python train.py --experts_per_token=2 --moe_layers=[0, 1, 2, 3, 4, 5, 6, 7, 8] --init="normal"
Below are experts of layer 5 (counted from 0) of a mixture-of-experts language model. Rows are named router (the router's row for the expert), gate (a neuron's input weights, with its number), up (a neuron's input weights, with its number) and show model dimensions 0-159. Each number is 128 + 24 x the weight over its row's rms, rounded and kept within 0 to 255.
After each expert's rows: "mostly gets" lists some tokens that are sent to it at least half of the time. This comes from a sample of Wikipedia text that the model never trained on.

# expert 22
router [123 121 140 124  98  99 114 130 117 133 140 144  89 106  92  93  90 130  94 148 146 109 131  89 129 137 122 130 125 104 101 139 187 100 151 172 147 113 151  82  99 128 144 134 119 138 171 114 174 123 156 139 151 145 140  87 108 148 176 122 131 113  95 153 169 134 104 112  86 140 158  72 124 129 112  87 139 109 100 113 133 103 120  90 124 124 116 118 102 107 133 129 146 123 156 117 142 105  87 158 146 166 139 106 124 109 100 115 145 115 119 126 122 174 111  96 101 107  89 122 139 139 101 124 132 114 115 145 101 129 142 124 142 122 111 134 125  95 133  74  94  98  98 126 152 123  87 130 131 139  61 116  90 144 118 129 177 133 142  87]
gate0 [124 119 109  93 142 152 134  99 175 104 186 115 108 115 123 124 142 173  95 104 115  94 115 119 149 131 114 120 157 154 152  71 141 114 146  96 115 143 130 106 185 116 147 137 134 112 139 138 106 129  79 138  94 144 153 111 147 100 117 107 130 130 136 117 158 131 134 119 111 120 134 129 126 103 106 135 132  82 119 108 131 120 111 111 151 146 113 121 129 132 144 116 165 124  98 163 134 102 124  88 136  73 112 128 115 140 105 126 135  92 131 145  76 122 119  96 127 141 173 131 121 112 145 124 117 193 153  97  83  67 125 160 184 129  91 110 107 135 141 146 154 148 160  85 131  92 156 133 135 157 143 137 127 105 159 171 127 148 161 118]
up0 [113 102  98 104 110 138 102 145 104 150 154 145 115 101 119 155 144 152  96 131 142 106  88 130 109 108  80  77 127  89 131 130 172 145 114 138 170 157 141 114 169 106 126 137 130 112 119 119 147 133 137 115 124 140 121 103 140 112 190 140 118 128 160 128 148 111 116  97 174 141  86 145  92 153 146 147 139 113 151 116 114 113  89 117 128 124 108 165 129 139  96 129 131 125  65 126 165 148 126 116 148  87  90 128 125 117 133  82 103 112 118 150 104  82 119  87 180 148 151 108 164 131 131 115 138 159  85 134  65 118 150 179 148 131 109 104 113 131 116 148 145 133 125  98  94 129 116 150 152 140 109 141 158 131 143 143 129  98 165 137]
mostly gets: "New ", "American ", "National ", "Democratic ", "Best ", "French "

# expert 5
router [126 125 113 136 111  63 188 130 122 138 152 164 140 129 115 148  80 130 130 133 145 112 141 120 141 166 105 117  94 132  98 133 117  99 146 125 119 100 134  97 117 122 105 133 104 132 161  99 129 125 133 149 168  93 111 100 159 128 134 187 150 117  97 114 198 153 112 127 108 117 167 117 141  81 104 133 111 133  95 153 119 136 129 147  85 150 157 152 148 136 164 138 131 110 180 136 135  99 120 131  97 149 145 127  96 140 152 131 161  87  90 135 115 136 109 106  92 116 103 156 113 127 102 144 165 168 150 120 126 124 115 143 172 135 111 110 112 113  91  88 114  84 128 109 166 134 120 107  87 142 133 128 130 109 113  85 151 118  93 113]
gate0 [153 180 105 141 102  81 129 143 119 131 181 125 139 115 113  96 132 156  95 143 129  99 114 158 138 133 113 129 144 101 115 113 138 150 118 114 116 111 147 165 136 116 120 114  94 116 119  86 104 129 111 133 158  93 147  96 159  63 148 135 150 104 119  97 110 110  96 144 174  84 114  99 167 116 144 162 141 135 130 133 111 127 133 164 125 144 139 125 107  95 115  91 111 149 148 123 116 110 104 133 133 121 132 104 118 124 170 135 139  47 126 170 134 108 101 106 118 127  88 139 142 123 144 141  97 202 149  97 114 144  98 120 116 109 152 158  97 111 128 143 149 134 102 156  93 155 136 132 123 156 103 165 127  89 151 119 158 150 129 144]
up0 [158 107 113 147 127 131 117 137  87 129 155 136 121 112 147 101 131 195 160 149  91 125 109 115 105 162 121 113 154 160 158 154 103 107 145 130 142 145 123 145 111 136 129 140 106 126 148 162 189 150 166 101  78 169  88 132 105 157 112 170 129 157 140 163  96 119 132 113 120 125 111 122 121 102 104 109 149 145 150 126 150 133 125 122 106 107 170 106 137 104 111 124 172  83 106 117 120 137 136 127 134 110 128  97 113 119  86  91 151 153 128 124 173 124 120 124 139 123 142 134  73 139 121  98 132  95 110 121 139 111 160 149 152 101  97 123  83 174 151 115 120 107 171  90  78  94 119 133 120 129 165 131 155  79 112 141 137 138 101 112]
mostly gets: ") ", "\" ", "medal ", "ets ", "tions ", "% "

# expert 17
router [147 133 115 108 172 120 160 124 143 149 103 189 129 120 126 149 120 142 130 146 104 127 181 103 130 148  91  89 126 140 117 108 182 102 144 170 151 120 170 118 111 129 185 140 127 125 150 140 144 152 142 145 144 116 113 111 103 160 174 151 142 132 107 160 123 147 136 131  93  99 135 134 157 110 107 120  88 137 113 109 103 160 157 138 101 193 111 139 106 129 130 112 168 134 163 149 131 108 117 143 114 137 111 123 114 148 113 123 146  85  80 145  84 127 125 132  73 113 117 119 132 148  94 181 163 140 102  91 129 128 165 142 124 121 105 131 148 111  78  78  97  93 120  90 131 106 125 130 121 138 142 157 107 139 145 132 125 142 115 109]
gate0 [106 151 119 147 113 127 129 192 103  98 119 127 101 110 138 122 155 143 125 122 168 123 128 105 121 105  76  86 132 124 107 122 107 133 193 159 151 148 116 128 111 120 146 171 135 145 130 109 143 129 134 133 132 123 145 182 134 153 118 118 144  92 121 146 158 150 121 125  83 122 101 124 121 153 102 104  76 122 104 131 120 150 143 137 114 104 144  81 123 149 122 139 133 102  87  94  97 142 145 133 168 123  92 110 125 108 140  89 128 131  96 137  91 178 128 148 110 127 118 174 102 122  93  93 100 155 116 113 135 101 120 150 130 147 129 102 138  97 133 127 103  73 103  94 117 106 117 126 146  69 113 110 112 165  57 127 122 148 124 125]
up0 [104 157  80 143 199 149 152 159 128 141 139 145 109 164 141 154 102 155 122 116 107 145 124 148 136 159 112 127 105 117 112 135  90 119 174 175 115 176 114 123 105 142 139 159 148  85 116 132 110 155 141 184 128 128 131 184 135 147 112 118 124 114 135 154  98 162 144 151  80 148 124 141  86 147 150 106 125 150 103 136 144 135 121 152 120 122 127 122 141 110 146 133 104 108 119 123  94  88 171 115 143 115 139 111 108 123 116 127 135  86 143 151 126 155 129 119 110 114 126 155 141  78 126 121 110 122 104 108 181 114 129  97 129 136  82 162 133 107 105 109  84 102 131  88 156 101 109 169 110 111 159  99 136 142 117 129  90 110  79 121]
mostly gets: "Th", "Tr", "Pr", "cl", "tr", "Dr"

# expert 31
router [115 137 136 107 128 110 186 100 110 201 127 161 113 123 145 100 107 123 100 135 108 102 129 128 118 155  98 133  78 109 110 144 150 108 151 165 154 114 143 119 109 159 165 151 137 109 143  93 157 170 160 127 149 141 138  75 117 119 167 175 144 138 127 144 122 145 126 110  87 163 158 110 131  65  91 130 133 141 124 120 131 117 127 111 133 119 117 152  93  91 148  72 126 106 165 129 132 100  93 134 125 124 101 147 129 162 122 122 169 129  95 124 122 150 116 116 121 119 103 114 128 145  96 128 146 152 133 107 126 158 154 131 139 141 123 155 116 118  94 115  79  81  81 136 152 156 109 130 100 140  87 149 130 108 112 111 159 118 101 108]
gate0 [155 113 101 141 143 123 183 129 170 147 136 162 129 122 134  95 137  90 125 141 105 144 154 140 153 136 120 171 149 161 118 136 100 154 141 114 134 107  62 101 135 122 127 120 146 123 103 132 133 182 118 153  93 126 108 114 150 113 149 125 147 166 120  89 105 113 161 140 113 133 160 111 133 165 105 101 124 147 134 138 172 148  94 141 113 130 136 134  72  81 161  81 134 159 118 147 137 153 114 103 135 171 140 163 152 165 130 148 154 108 158 150  93 113 136 167 133 113 111 119 143 149 114 147 112 149 151 161 143 125 143 117 124 161 105 140 147 135 111 152 104 119 191 135  72 100 149 169 135 139 137 124  97  83 144 111 123 102 119 134]
up0 [ 88 149 175  90 121 160 153 154 143 128 189 142 126 120 131 110 154  80 100 101 121 150 107  98 128 143 117 152 126 112 162 109 154 141 185 139  92 125 143  92  94 102 133 143 108 104 179 111 164 130 121 140 129 120 118 137 147 176 136 137 157 125 114 168 146 162 107 148 113 148  97 135  92 113 127 147 138  86 177 115 130 104 135 129 141 130 120 108 170 147  92 114 114 126 120  93 158 120 118  99 151 129 133 151 149  99 145 137 135 166 113 119 132 129  88 121  80  94 119  84 133 131 175 153 129 173  98 129 127 143 147 110 113 136 175 111 114 139 115 108 143 131 140 141 140 178 109 126 140 119 165 119 132 127  95 159 110 171 130 121]
mostly gets: "large ", "small ", "political ", "social ", "different ", "medical "

# expert 3
router [137 134 144 113 126 124 145  92 102 156 133 146 106 113 123  92 106 158 104 115 153  93 125 126 100 125  82 141 109 119 101 126 183 122 127 140 136  96 135 149  90 136 140 165 190 111 151  98 135 139 159 168 120  98 111 110 104 116 144 139 143 161 123 147 166 110 120 170 128 138 169  82 124 117 117 105 110 120 110 139 123 136 123 161  77 145 132 116 108  74 151 108 176 117 117 160 147 155 112 167  90 149 152 101 106 129 142 119 131  91 107 142 166 111 112  98 107  89 106  93 144 124 110 208 167 130 115 105 122 121 127 139 141  72 137 139 120 116 118 103  92  98 111 116 128 106 123 122 145 138 112 141 122 100 105 123 128 159 141 108]
gate0 [127 128 120 186 130 132 118 131 101 147 112 146 118 110 138 122 164 148 111 133 167 136 132  80 132 129 131 129 151  95 128  72 119  77 133 144 155 114 145 125 142 139 127 161 144 151 163 117 106 130 123 102 135 116 106 130 183 111 115 119 105 102  95 176 187 100 170 132 116 107 122 127 180 126 144 164 130 131 110 120 112 131 121 177 166 129 122 133 174 134  99 137 127 107 118 124 128 109 117 113 152  98 114 161 156 175  93 115 107 132 161  84 120 136 162 127 155 123 101 111 122 123 106 183 124 168 111 150 158 115 123 146 146 100 118 167 135 131 136 118 142  92 129 141 139 113 125 103 127 167  79 128 103 169 145 142  93 146 139 179]
up0 [132 132 161 148 171 110  97 158 103 169  81 122  97 103 147 125 131 121 113 112 147 146 114  54 107 105 116 140 146  93 131  95 111  74 140 160 139 148 111 125 139 139 100 152 115 125 143 141 113 131  95 118 152 128 116 143 127 127 109 122 126  95  94 176 183 114 156 128  84 106 133 115 163 129 130 121 113 112 102 115 114 127 152 180 139  92  99 126 147 113 106 145 100 108 106 101 149 147 138 122 118 138 120 124 140 166  65 101 136 118 167  90 139  99 148  90 142 137 117 100 132 148 118 171 114 158 123 140 179 122 108 145 126  83 138 145 118 104 152 113 121  85 109 115 145 126  99  86 103 146  82 118 124 161 117 141 127 135 115 145]
mostly gets: "but ", "because ", "and ", "while ", "although ", "\". "

# expert 15
router [118 102  97 110 117 124 153  79 105 147 145 193 117 116 147 125  96 143 154 125 111 138 166 144  93 144 124 123 131 109 100 151 160  97 160 130 177  83 144 105  95 126 142 120 143 140 161  97 123 127 155 123 143 134 156 129 140 120 129 131 162 160 108 136 125 118 115 102 104 118 105  76 130 103 100 105 105  82 166 103 109 111 130 122  87 163 159 166  99 121 113 116 172 117 131 140 139 155 128 113 143 156 140 118  98 104 127 134 169  97 104 134 161 164 133  97  45 101 129 146 138 128 120 186 131 144 154 122 103 112 107 144 114  94 106 120 101 128 130 145 127 127  94 133 140 129 115 131 130 154 112 138 105 128  71 124 137 139 118  87]
gate0 [118 107 105 170 156 154 137 114 148 129 138 101 134 125 144  93 151  84 129 109 157 129 113 125 105 125 129 145 115 111 122  99 149 157 145 126 150 104 202 131  86 161 149 148 126 148 118 145  86 111 117 120 174 109 126  81 114 115 122  86 142 162 128 147 184 152 133 138 121 160 108 120 186 126 125 108 108 119 116 150 172 140 130 145 167 154 101 139 113 157  99 118 102 134 141 152 112 153 103 156 144  63 126 119 106 110  94 109 123 121  60  98 124 168 139  88 108 145 132 123 123 120 170 125 111  93 160 137 110  78 109  96 139 132 118 129 115 127 145  81 114 127 103  98 114 105 146 112 114 122 141 156 127 127 107 114 118 146 148 117]
up0 [129 110 120  62 133 130 153 181 139 161 115 122 150 115 144 144 123 123 100 135  88 127  91 145 138 151 115 120 103  92 140 109 132 173 119 136  90 152 168  92 107 108 121 111 141 149 106 144 127 173 128 146 117 164 109 170 145 134 104 157 121 125 126 129 141  96 141 143 174  90 176 119 121 161 135  91 150 184 127  91 115 162 105 119  98  91 143 146 164 109 124 137 102 123 143 115 110 103 112  97 158 149 112 118 152 166 152 108 134 153 176 123 129 105 143 144  94 125 123 133 145 139 123 135 128 170 142 157 123 120 159 119 110 113 121 127 131 167 128 124  91 123 148 147 144 138 134 141 109 189 119 145 142 160 165 113 174 145 107 176]
mostly gets: "uck", "New", "ould", "ugg", "Ho", "atch"

# expert 8
router [ 99 103 145 102 122  91 163 123 133 138 150 137 133 117 123 112 116 123 126 150 150  99 147 122 110 157  99 132 125 134 105 113 156 123 134 127 140 102 153 132 133 123 152 177 153 117 176 129 147 160 148 146 156 141  95 102 148 147 155 156 156 150  86 143 155 134 116 152 136 145 168  90 136  68 101 111 102 113  80 129 131 137 138 126  92 131 115 114 146 106 139 120 137 101 190 114 119 104 126 194 127 159 137 148 118 160 135 108 141 114 109 149 109 142 128 106 108 122 111 118 103 124 112 131 158 165 146 133  85 131 147 132 150 131 109 166 102  98 154 117 100  97 149  77 183 110  89 160  95 136  80 118  65 103 128 126 141 143 118 104]
gate0 [123  82 115 122  84 114 102 104 160 126 148 170 154 120 123 110 145 167  93 115 130 113 101 147  95 126 132 124  78 156 118 150 158 115 132 142 162 132 141 170 150 100 134 146 152 120 131 137 138 132 125 113 133 109 115  86 129 133 183 103 125 123 127 158 131 145 100 131 121 103 134 130 142  95 131 163 117 107 108  99 152 114 135 115 136  92 140 185  97 116 110 131 134 167 132 160 156 147 169 146 157 119 102 163 152 141  75  93 109 109 151 120 177 132 145 125 129 109  85 133 169  91 105 170 123 109 148 167 137 129 142 143 123 126 109 121 113 131 136 177 123 168 112 142  92 136 136 150 158 128  62 162 108 124 151 168 134 152 134  98]
up0 [121 116 139 133 124 126 118 134 103  95  62 113 102 133 105 167 136 122 159 137 136 135 132 136 112  94 129 158 112  80 185 106  95 126  77 104 125 130  83 103 126 128 142 101 124 169 107 105  93 144 168 133 132 105 168 136 129 127 118 111 156 155 119 122 134  98 149 132 141 143 155 146 114 158 167 138 127 131 162 136 146 145 151 142 137 155 157 125 119 179 110 127 116  91 116 167 132 170  93 154 147 177 124  88 137  91 148 130 127 140 106 150 140 168 145  68 112 129 128 152 107 145 112  99 120 152 134  86 141 143 126 141 117  93 144 111 116 163 149 122 142 116 120 160 126 144 140 127 158  73 118 122  89 141 144 101 167 144 106 171]
mostly gets: "University ", "School ", "City ", "State ", "York ", "station "

# expert 9
router [129 101 113 120 108 103 165  61 124 124 160 155 115 109 135 138 106 121 143 114 138 116 162 110 127 148 104 102  84 135 116 146 140 153 125 138 140 124 145 102 110 119 127 124 166 119 193 112 111 117 150 130 131 119 122 126 112 160 160 150 142 128 124 138 173 105 131 148 119 163 177 122 133 119 120 146  99 113 167 120  97 130 140 108  89 164 155 146 148 140 138  92 159  90 199 148 116 154 102 124 139 148 123  99 128 136 120 137 126 108 123 140 121 160 113 114 109 119 105 160 118  93  57 145 158 156 175  94 139 141 148 144 151 151 145 105 133 111  85 111  87 117  99 142 177  99 125 141 126 151 134 130 119  71 120 148 127 168 141  98]
gate0 [129 136  73 150 109 125 114 113 149 130 155 124 114 136  92 177 135 127 111 153 144 132 109 110 163 146 148 135 122 107 141 111 122 115 102  87 106 122 152 147  86 107 158  91 100 135 129 156 161  87 116 153 164 127  86  85 146 157 112 131 142 150 112 121 114 134 124 102 144  96 112  80 132 142 144 146 127 117 117 133 149 152 116 160 106 115 149 152 114 182 130 106 122 125 115 177  75 150 147 191  67  96 138 115 169 151 158 107 145 118 145 124 143 147 110 146  95 144  98  98 153  69 134 113 134 153 132 165 128 102 100 147 135 113 115 122 150 120  84 155 136 118 107 164 107 122 144 142 128 111 154 114 108 113  96 104 158 147 147 119]
up0 [155  93 169 146 153 133 144 182 155 135 100 147 157 132 137 137  92 134  88 116 100 132 135 112 135  78  93 100 163 111 146 111 161 146 187 182 157 151 113 134 157 113 119 129 148 139 148 119 138 132 108 148 103 106 131 133 150 123 149 127 117 139 103  96 160 150 146 126 107 142 147 151 160 100 104 119 109 146 112 150  97  72 125 132 122 118  92 116  96  65 154 152 106 147 110 144 145 146 144 160 142 124 123 157 130 148 134 142 130 145 129 101 152  81  96 129 141 165 152 160 151 180 111  94 143 123 118 108 168 132 155 130 143 126 125 115 116 151 135  92 150 155 148 143 131 128 163  96 110 106 108  82 140 112 165 146 100 132 108  98]
mostly gets: "who ", "they ", "He ", "she ", "She ", "It "

# expert 23
router [105 130 116 100 117 144 150 122 107 119 120 142 145 140 135 100  95 126 134 132 139  88 136 108 117 154  92 136 127 111 100 120 179 125 153 140 134  79 177  99 111 140 138 122 151 113 144 107 157 143 180 153 147 108 135 129 132 128 137 152 134 176  92 170 140 139 103 112 121 156 159  94 124 106 116 117 131 108  98 144 120 152 131 107  68 155 115 123 110 116 182 122 150 110 146 119 146 137 125 144 155 159 141 142 109 131 100  89 138 115 103 109 156 148 137 128  99 137 108 148 137 156  70 153 187 136 166 139 140 145 150 168 135 114 148 151 134 122 111 137 111  68 138 133 171 105  96 143 113 130  79 143 104  79 155 158 155 126  79 119]
gate0 [152 136 160 157 158 103 116 150  98 157  62 111 122 151 134 180 125 156 106 106 155 137 103 103  96 129 143 140 173 147 102 137 113 129 103 147 112 118 130 131 108 157  70 128 137 104 142  72 145 116 105 129 144 140 122  97 107 141 100 106 155 123 131  94 132 162 132 100 119 168 119 102 167 190 104 125 100 146 106 153 156 171 127 140 137 147 123 125 119 147  86 134 108 146 145 101 114 113 159  87 109 120 136 135 142 134 114 131 124 103 108 134  99 141 119 108 130 119 119 131  67 150 100 111 133 127  65 102 142 111 130 137 163 162 118 142 104 137  58 145 134 149 112 111 123 144 117 131 177 158 110 112 108 141 142 154 153 135 120 145]
up0 [161 160 177 152 102 114 120 123 153 142 105 162 142 104 148 114 154 146  87 127  98 151 116 106 162 123 133 165 124 180 151  76 122 177 141 130 133 144  88 112 133 138 145 137 160 153 110 111  79 144 154 149 147 112 123 130 108 133 154 142 139 162 138  90 138 118  96 123 117 122 108 101 132 145 138 113 135 146 100 140 155 147 121 196 149 110 147 154 134 105 107 107 126  83 118 163 136 138 142 140  84 123 128  80 152 104  99 158 106 122 112 126 132 120 119  98 120 145 104 132 106  88 141 146 144 117 147 112 107 124 123 139 128 153 144 180 133 165 147 133 170 164 133 141 145  78 155 122 142 102 132 143 167 145 184  89 145  97 113 122]
mostly gets: "School", "War", "Park", "station", "design", "school"

# expert 29
router [107 121 122 129 160  88 138  90 115 150 128 147 138 138 149  92 101 146  81 123 158 122 186 146 125 131 112 170 143 136 103 131 131 154 128 161  83 104 150 109 110 131 136 122 156 111 133  83 128 104 134 150 150 110  90  86 123 128 124 155 136 129 126 133 185 150 127 119  96 154 142 104 159 113  84 133 121 105 150 149 142 138 147 111 101 164 150 127 115 134 135  96 144 109 130 109 131 140 114 142 143 156 172 138 128 150  96 130 162  77 137 122 109 138 118  93  71 146  91 128 148 142  45 111 128 142 111 129 112 139 129 137 120  96 161 142 152 143 104 104  98  86 132 128 146 108 116 127 124 136 110 133 102  54 150 101 158 147 153 115]
gate0 [126 131 103 152 122  86 116 121 120 145 176 101  61 112 147 168 131 133 119 148 123 136 154 111  92 160 122 172 148  93  88 101 147  96 166 105 132 157 114 146  84 159 155 132 114 139 128 149  91 182 145 129 148  84 155 116 120 144 127 107 129 149 164 150 118 160 120 131 121 138 122  93 102 101 152 118 101 133 130  84 128 143 129 161 179 196 124 149  97  92 132 114 136 171 103 111 117 146 100 130  92 119 123 140 147 114 115 117 145 158 167 164 118 124 138 115 150 109 135 103 131 147 126 108  94 140 117 103 151 150 121 149 131 121  90 141  95 138 143 127 114 107 112 124  91 144 140 156 178  95 143 103 127 126 111 168 143 105 122 133]
up0 [152  95 112 114 134 116 124 121  94 115 130 127 114 115 140 127  82 145 113 132 117 127 167 158 136 132 156 112 117 118  94 111 171 144 168  80 128 130  91 116 102 152 142 163 151  81 126 141  94 149 115 121  75 103 129 148 110 129 114  87  63 114 133 166 154 110 110 104 141 116 139 102 164 132 154 119 134 111 169  71 145 101 120 140 122 133 108 121 100 124 133 137 119 154  97  91 102 147  84 170 113 174 105 106 151 147 120 121 129 131 161 145 115  96 129 126 130  98 111  93 111 116 137 136 151 142  96 120 203 149 134 149 119 113 129 103 127 132 151 103 120  97 105 130 130 154 125 116 155 107 146 144 130 126 145 189 104 118  99  79]
mostly gets: "==", "===", "== ", "====", "also", "=== "

# expert 24
router [121 137  99  99 156 100 147  75 122 181 109 152 110 112 133  96 112 125  94 112 116 138 147 129 123 139 104  84  74 126 107 143 131 104 118 141 151 115 141  76 119  98 146 113 130 146 124 154 110 114 135 128 164 142 102 108 108 129 138 153 155 144 115 108 184 119 135 115 121 150 136 105 129 110  85 139 114 108 133 113 121 124 132 127 134 135 122 157 117 109 146 110 142 110 125 146 131 118 121 138 108 174 155 137 153 135  92 144 142  35  71 147 157 137 110  76 103 155 120 159 116 120  77 149 159 113 146 132 136 152 109 171 145 132 132 160 132  69 115  93 117 110 131 106 161 105 115 141 101 117 100 152  80 118 142 128 139 166 104 120]
gate0 [134 128  96 124 154 103 142 181 123 110 131 102 104 134 206 103 152 146 102 129 119 140 103 139 124 140 163 111  98 139 153 122 111 116 122 172 102 134  97 120 154 148 113 178  93 144 115 129 113 128  98 173 131 131 102 123 120 100 118 148 144 155 129 138 148  88 118 137 130 120 121 130 118 121 119 100  99 160 105 146 154 142 173 128 138 110 105 139 110 131 130 126 123 135 151 169  96 106  74 113 136 157 158 131 155 108 157 120 115  94  77 140 117 142 137 105  93 123 145 114 120 155 131 121 126 140 126 140  73 148 185 168 122 150 111 155  65 120 111 140 107 132 165  99 116 115 126 171  99  97 109  84 131 142 116 118 152 148 120  75]
up0 [141 140 160  95 116 151 151 142 144 167 135 177 164  94 101 148 101 118 105 113 148 169 133 138 133 159  85 104 127 148 129 123 164 125  96 108 158  96 119 145 125 120 159 113 114 169 130 110 147 172 160 118 111 118 109 140  95 127 122  93  94 132  76 117 113 128 143 140 171 142 178  83 101 149 152 146 105 138 135 153 109  97 126 111 120 131  93 129 107  92 112 135 156 129 107 148 156 154 121 132 122 144  92 106 126 109 102 121 127 147 144 148 103 135  93 147 146 142 162  95  87 143 107 142 156 140 167 133 135 127 113 117 133 134 137 114 150 113 107 181 166 180 120 157  73 114 127  99  67 132 130  99 161 139 113 137 106 135 135 120]
mostly gets: ":", "=", ")", ";", ").", "|"

# expert 4
router [118  92 137 147 114  82 132 103 135 132 117 184 119 118  84 121  99 132 128 152 144 135 140 119  97 134  89 123 119 115  93 138 139 151 115 139 147  99 147 124  95 120 125 141 128 122 110 132 118 115 137 133 161  98 142 121 142 133 155 179 171 132 104 146 189 116 129 124  72 125 180 137 118 106  98 109 106 125 127 167 153 112 136 123 118 148 136 119  96  96 123 104 159  95 138 151 152 119 125 171 127 151 123  79 159 114  93  78 138  68 118 142 127 140 145 137  76 161 107 114 115  97 116 146 155 111 148  82 124 115 124 133 151 128 130 169 109 114  79 138 123 105 139  60 148 126  63 123  98 129 128 126 134 121 128 135 149 131 116 106]
gate0 [121 115 104 122 151 124  97 173  90 131 132 182 134 122  91  79  81 127 121 159 118 168 142 125 123 156 146 110 128 135 105 124 125 104 167 122 144 148 155 156 133 197 195 153 109 144 129 117 123 129 118 131 156 112 151 119 136 155 161 159 129 150 167 146 144 134  85 151 115 142 158 105 102 111 112 139 102 130 115 124 147  89 161 112  77 129 128 126 119 135 121 114 128 125 141 127 145 163 128 134 124 152  58  92 143 157 118 141 108 136 104 135 127 125  88 145 145 157 154 130 166 145  94 176  99 144 113 133 140 129 155 137 139 130 174 124 156 156  96  81  96 168 152 132 105 131 130 127 155 165 109 140 118 128 153 121 133 125 157 151]
up0 [123  97 108 131 100 153 112  90 152 161 149 122 161 180 124 133  88 158 129 153 142 120 129 111 134 118 142 125 107 131 163 125 148  99 122  91 130 123 167 137 118 137 123  94 117 143 133 150 132  89 155 112  77 143 159 124  87 102 127 156 106 102 138 123 147 154 103  83 121 122 109 114  98 116 121 204 115 109 108 173 123 120 113 147 118 138 153 105 174 125 116 144 109  96 143 161 139 140 138 109 145 163 133 111 135 122 136 192  77  94 113 110 114 155 134 141 144 121 148 127 141  85 123 126  73 124  73 119 147 113 123  87 100 101  94 119 133 138 113 106 101 129 111 141 133 148 144 124 116  84 142 123 176 132 115 117 145 160 169 150]
mostly gets: "\n", "\n\n", "\n  ", "\n        ", "\n      ", "\". "

# expert 21
router [109  98 106  92 129 149 165 121 121 153 135 151 148 144 117 141 136 117 107 166 149 113 151 114 122 139 101 135 106  80 107 157 141 123 106 135 141  92 191 111 126 133 141 142 158 116 133 106 115 169 147 140 156 126 152 134 123 155 110 138 147 110  90 148 132 128 121 141 122 162 167 136 126  96  95  93  96 117 128 129 125 184 141 142 102 149 130 110 127 103 132 107 165  90 113 123 116 112 118 157 119 161 133 149 102 163  93  84 137  94  91 124 152 195 113 127  63 121 144  94 141 138 121 125 196 121 148 101  79 135 161 151 115 123 110 114 107 126  97 132 109  96 142 121 153 106 104 167 109 139  97 119  82 121 132 142 143 133 161 116]
gate0 [122 130 155 132 170 123 125 110 107 151 111 115 167 103 105 165 120 100 162 135 168 157 141  53 119 135 119 140 119 139 100 142 124 102 144 118 122  90 111 114 140 156 126 131 147 114 145  89 124 139 130 110 119 107 139 167 125 113 129 128 116 142 102  95 144 156 124 102 128 133 118 104 124 163 119 129 155 189 137 107 120 155 125 104 112 137 146  80 154  99 145  95 170 160 118 107 185 136 148 165  97 143 104 139  82 176 123 105 117 135 178 135  91 149 125 112 121 139 107 108  95 141 114  80 125 113 104 118 155 144 117 153 127 104 100 129 101  86 120 103 152 109 179 106 134 119 145 161 174 136 145 112 164 124 117 135 152 145  88 108]
up0 [152 110 127 161 162 122 178 103 137  99 120 138 141 145 137 120 143 112 100  99 132 136 160 151 130 139 136 162 106 108 168 138 125 133 155 122 145 117 167 119 161 134 141 108 128 156 118 102 108 149 132 140 109 111  93 119 115 151 143 134 159  98 111 128 127 114 111  99  98  93 152  79  55 102 125 116 174 105 114  96  91  99 113  93 110 179 116 108 133 120 101 148 157  70 150  72 156 146 149 104 149 134 113  94 142 143 152 110 115 114 118 152 163 164  98 142 159 147 126 133 116 109 135 140 154 137 128 160 128 120 106 112  94 149  96 114 121  93 127 110 131 132 152 111 134 118 125 147 141  95 181  68 108 152 142 108  94 140 143 152]
mostly gets: "S", "A", "Ta", "T", "J", "K"

# expert 26
router [149  91 126  95 153 106 145 101 113 148 153 141 152 134 153 153  98 106 106 137 114 109 165 111 119 170 118  67 134  98 107 127 152 125 137 156 152 106 143 129 129 124 152 137 153 161 135 115 138 135 102 161 124  78 112  92 136 127 192 148 158 131 119 117 187 164 132 124 108 153 146 117 141  87 134 137 115 123 125 129 107 164 130 135  92 155 124 130 139 126 110 100 180 116 134 120 100  99 110 156 143 190 145 132 126 115  96 119 184 105  65 126 173 138 119 127 118 125 118  75 116 116 112 146 180 153 123 134 150 138 169 126 127 143 131 128 118 128 138 121 108 125 140 113 155 115 129 113 119 186  87 154 122 128  93 128 173 133 124 123]
gate0 [150 124 132 117 128 168 112 132 160 131 102 138 148 107 102 158 135 126  97 124 159 135 142 141 131 132 182 102 161 101 106 114 123  82 154  68 112  95 125 148 137 124 108 168  98 139 147 112 168 150 111 137 131  89 127 115 142 151 156 135 111  89 133  95  68 141 114 153 150 120 106  77 174 121 137 131 135 108 170 148 154 144 131 103  88 146 112 129 126 148 132 138 116 142 111 151 115 118 107 144 104  89 168 110  92 138 126 145 120 130 128 144 134 131 164 148 125 137 128 101 134 143 124  90 118 154 205 107 124 112 134 143 120 132 123  77 130 122 108 131 136 103 133 110  99 114  64 112 108 152 138 118 167 135 166 105 103 109  69 144]
up0 [113 122 136 154 148 129 150 150 106 176 135 117 177 157 107 122 143 105 133  83 113 110 122 141 135 121 113 130 137 122 146 127 135 185 121 102  94 136 223 152 107 128 118 125 129 166 127 113  91 112 162 137 143 144  99 115 138 115 128 145 161 145 100 129 167 104 125 132  89 164 188 141 145 130 101  99 149 156 118 156 137 166 133 135 116 129 168 139 113 132 168 107  92 130 139 107 128 141 127 112 141 176 139 108 104 132 173 117 120 146 174 152  93  75 116 112 124  76 148 141 131  99 133 127 128 119  86 133 126 150 101 157 128 152 144 138 126 101 123 114 140 173 116 154 119 143 134 119 124 119 170  79 115 140 168 138 127 117 144 150]
mostly gets: "number ", "song ", "most ", "much ", "name ", "more "